From a checkpoint of a small mixture-of-experts model trained on Wikipedia: vocabulary 16384, a shared expert of 192 neurons.
Below are experts of layer 5 (counted from 0) of a mixture-of-experts language model. Rows are named router (the router's row for the expert), gate (a neuron's input weights, with its number), up (a neuron's input weights, with its number) and show model dimensions 0-79. Each number is 500 + 25 x the weight over its row's rms, rounded and kept within 0 to 999. Numbers have three digits each.
Before each expert's rows: a language model's description of what the expert responds to. This comes from a sample of Wikipedia text that the model never trained on.

# expert 24
What it handles: Day and year starts. First digit of a day after a month name or of a year in dates and scores, e.g. March '2'1, ('1'859, 6–'2'.
router:559477535511535474503475496525512476466536463538549514521482518503510482483506477510504531514505518493530513534518509499503509516544533490526491515492476467476472457498502525500482511506480485495509508514502469463509503487517516478512491490
gate0:500497497462497516521523517477521445528493466516518520509534477445519507492506487527519479520470462558506506473498508510510513510509476483476506522459501537546457545527524476501509520493438519478490514521491503512503520494478540523534473513
up0:528469488508450521525480499510493528517509444494514472514484454476503530526510490528521547518546537500493525543512513498513516492509497480523466528534466528490504488536497478477516511503524506501491510509497469525483535491482562529504468460
gate1:510526544487494512483528492534492529463453491485492437497550478483452496474525524506499490527490516545540549524528518530536536494478510500493497527499487501492484517521484488477495490503489523491512513502545482523524519493515490512574498466
up1:489472500463481473525509517484497453486527460493468515461490497487512524525442524449484516546502526493527514502508496477522488516508506507498483536517464492523521522530474520509497515518458485493501502537483448566538523473447460492471493452
gate2:499493502506511498522480502524471503477514495496558501511531484501499533498525491445526476482485503497517500500544476471482518493496503494480516547542475537486466475545523470480488495497519513496495477524509485501522544524489518458526483512
up2:476503504523498519402483529494570508549477465538483498527472515487500462472514506481493551520518500508492476512492498495476512479527485489485493463440524509515492525516483485493485506481501526490516493437504492537472450484506480536506495490
gate3:530490468461526527520481480487476513536528489473519492528493492552517485493461509559491511524479481470487488537474526487484514470523528493491478439497486461446495454515481493480501518539485470469511520511494501504483493494476519454477497508
up3:483488469495566507522482507463461488516486528464491496516559481520529499531513491529539476509433480517493476501453512503516522453527478526499462509506487503453459474528497510456492531498486505520468534508474519500485509525534509487515501446
gate4:483475518492530443497493465523517471562532478517496491520520490504492491466465545487515479499517544498510472537511514491498492480490481531468561504500506526530482504492479502486514508543469476508496466486519526469516451518512500470527496469
up4:513523512544517497513494512524507519469477537518465523490481532498502491492478456541493478487502430481513488495507499498417516569521487468562464506486525522516537480508485493477532546510497487519510480494489511506467504505491470477519481467

# expert 4
What it handles: Inner digits in tables. Non-first digits inside multi-digit numbers in tables and lists, such as years, vote counts and heights: 2'0'06, 11'9', 883,'5'75.
router:540485513571512483489486497540523480504498460556507538521463521502522487487477462499475514571508519462509534520499492495464490534522519497535494472501505508495480449497495535486475516486492515469508524525473474470461507473514513496526518496
gate0:484471542537494456519484512481529486514526479468512509499506521514548484500542538499483478573502500499481515509464498476529490520514508522501493455482509539496504510489533492486522484507488503503507526503504538457461495523489511479498519484
up0:518484560509477460558502496486534445490526462492511498489499483476520510500511478469514450484524516484483486533458533536475497541549484505466521500465521487510534482486485499487498486534483508524473555468505521488469495510452520476508496492
gate1:522498487481524483483499517490538512514541483488493517530496479516474485546510522524515508484502533525500539497505492489517469518503509530514470582497494546479509469485469510484511546474509479490530509469517501519512472478484517455470508494
up1:525495506513485477520484541512512512540479480463550480490504464497492500465538543538500485534517494488490556497495533518498494509508520493490516474475503475519469472506501536521513518467509510470461502465474438482462503505475486487474457492
gate2:490526487532514483479534466531449500488474506553506524476504509526429518489442509501466480464473476485493516503490492480500485506470472555520481467490512547520523527516524480501509544495500458502436473468572500487541514479454499463540540489
up2:460496527506484484517516510498475500482508496446515492498496500459499494534502522512497474479537510509473492498515491528459513548485533481546494486480450502513497528492491523508488513522497497462466525477507547483466487529512459530479466539
gate3:547508471506484514499462516495504466509455487498471575524485526512545496516500493515484496498477462511492465492513533520442517556501506504528501524499517463501507489518485551446488532521475505479483501513510467527459488510533456514448487500
up3:557480504501502494501483506525496535529497492497465512476506499484485534521501474459509484489500541448461509500500517521512512471519461498469521522454452537531509476491460489507484473522473486436505492508544518488537496520514514514524485515
gate4:501486518488481487508469506485534510488523535487513513482499507499501463504492493516512479473518522515542451534481483480534509497550517525503472522487464433480524503538516493457507493434482482501502515479533479501491497508555482519483430496
up4:445531489485557494498466494501507533522464496494506520496522511524515469530507514512478479469460519504494514445536504512508461482468499463513511477454513500503516521520510488530513533544465491498508499540532492455522528528496515472483541490

# expert 6
What it handles: Leading number digits. First or second digit of days, years and coordinates, e.g. August '2'8, '1'975, 5'2'.8930 in geographic coordinates.
router:535492537548542486492432490527538486485522501532518529536482547504512474488498461508479513520481537488512525522491494456490509556539509486536461478502466470493503459468513510501482515507478486489521526523496476500473500470511502476496524485
gate0:483463519515465499468490491525475509519493486521525493548527503507521508442497473526511459562514507494521524469472500534488546505528480486509483500449490466472473513472490519476529473468451452487504465498481456500502507513529512517483483523
up0:485510513462482551521464493499503472530476496556474479527513455498536512472540499498492469534503492446495480507519505530493518495476488518534502447472477504500513495452483478502523514527464498493520501499488486499481505501460521507471510511
gate1:493491486527496510470518461486523517488535495526486469517520503499492504516555490510520479495523459524554507500477509493480506517469506490539530537549521503508482487480499486483496530474462555537501491508532508472484493505485508509504534480
up1:482505491521469550481500485504521551484479498504509510552544505526497488485491506536516492477454464477487503480511520450523503508511514542438445529500522496519486536532467488467489539496473471497500477558509495504522512500538497471476504465
gate2:529462483552520522505525485523485509501488468507535461539460508531478493485494497519450516454489475487443524499510453452492471522458514505503519541483489512515477491469467516486484500534437481477482468516510465464489472510492535446512466486
up2:496432480565497512500519456515515495458512497483484510478486526467566505527528519490483554508519507489517538507508496462516513493533509474476534491523508503539519526511523456459494508482467538485507509498525487505443523463488469483513480514
gate3:495476511510458489505506449500507435531544491498524522515461481496531488510473475541542527514550519469551501489498461480461512518520501511519536482529466520527510495495492499485528506540489534459491468516499519481483510496473525513492516475
up3:530516458530474499482528479541506538505441506504485518516538530502532475477501442509541477555490476515460545486492481481493523505530551553505505520484480503493495508527465503459454473503478463475501478495500490489563523454526517494509476468
gate4:486479472532545462547493458518506495477530487507497538505480449501508509514538514503522486485460516538476477547476512474483518488535472476487488492493545528510463475471488551534461497503507506410498513513553501524464497500494519423470473530
up4:517424515486496494480496486524480500460514491505550509484551494515517538492519512535458527491499469488475545510496470481492492499463490500444533530483481545521488506502496464528437497475470511541495505499515487505523532505514470442539500482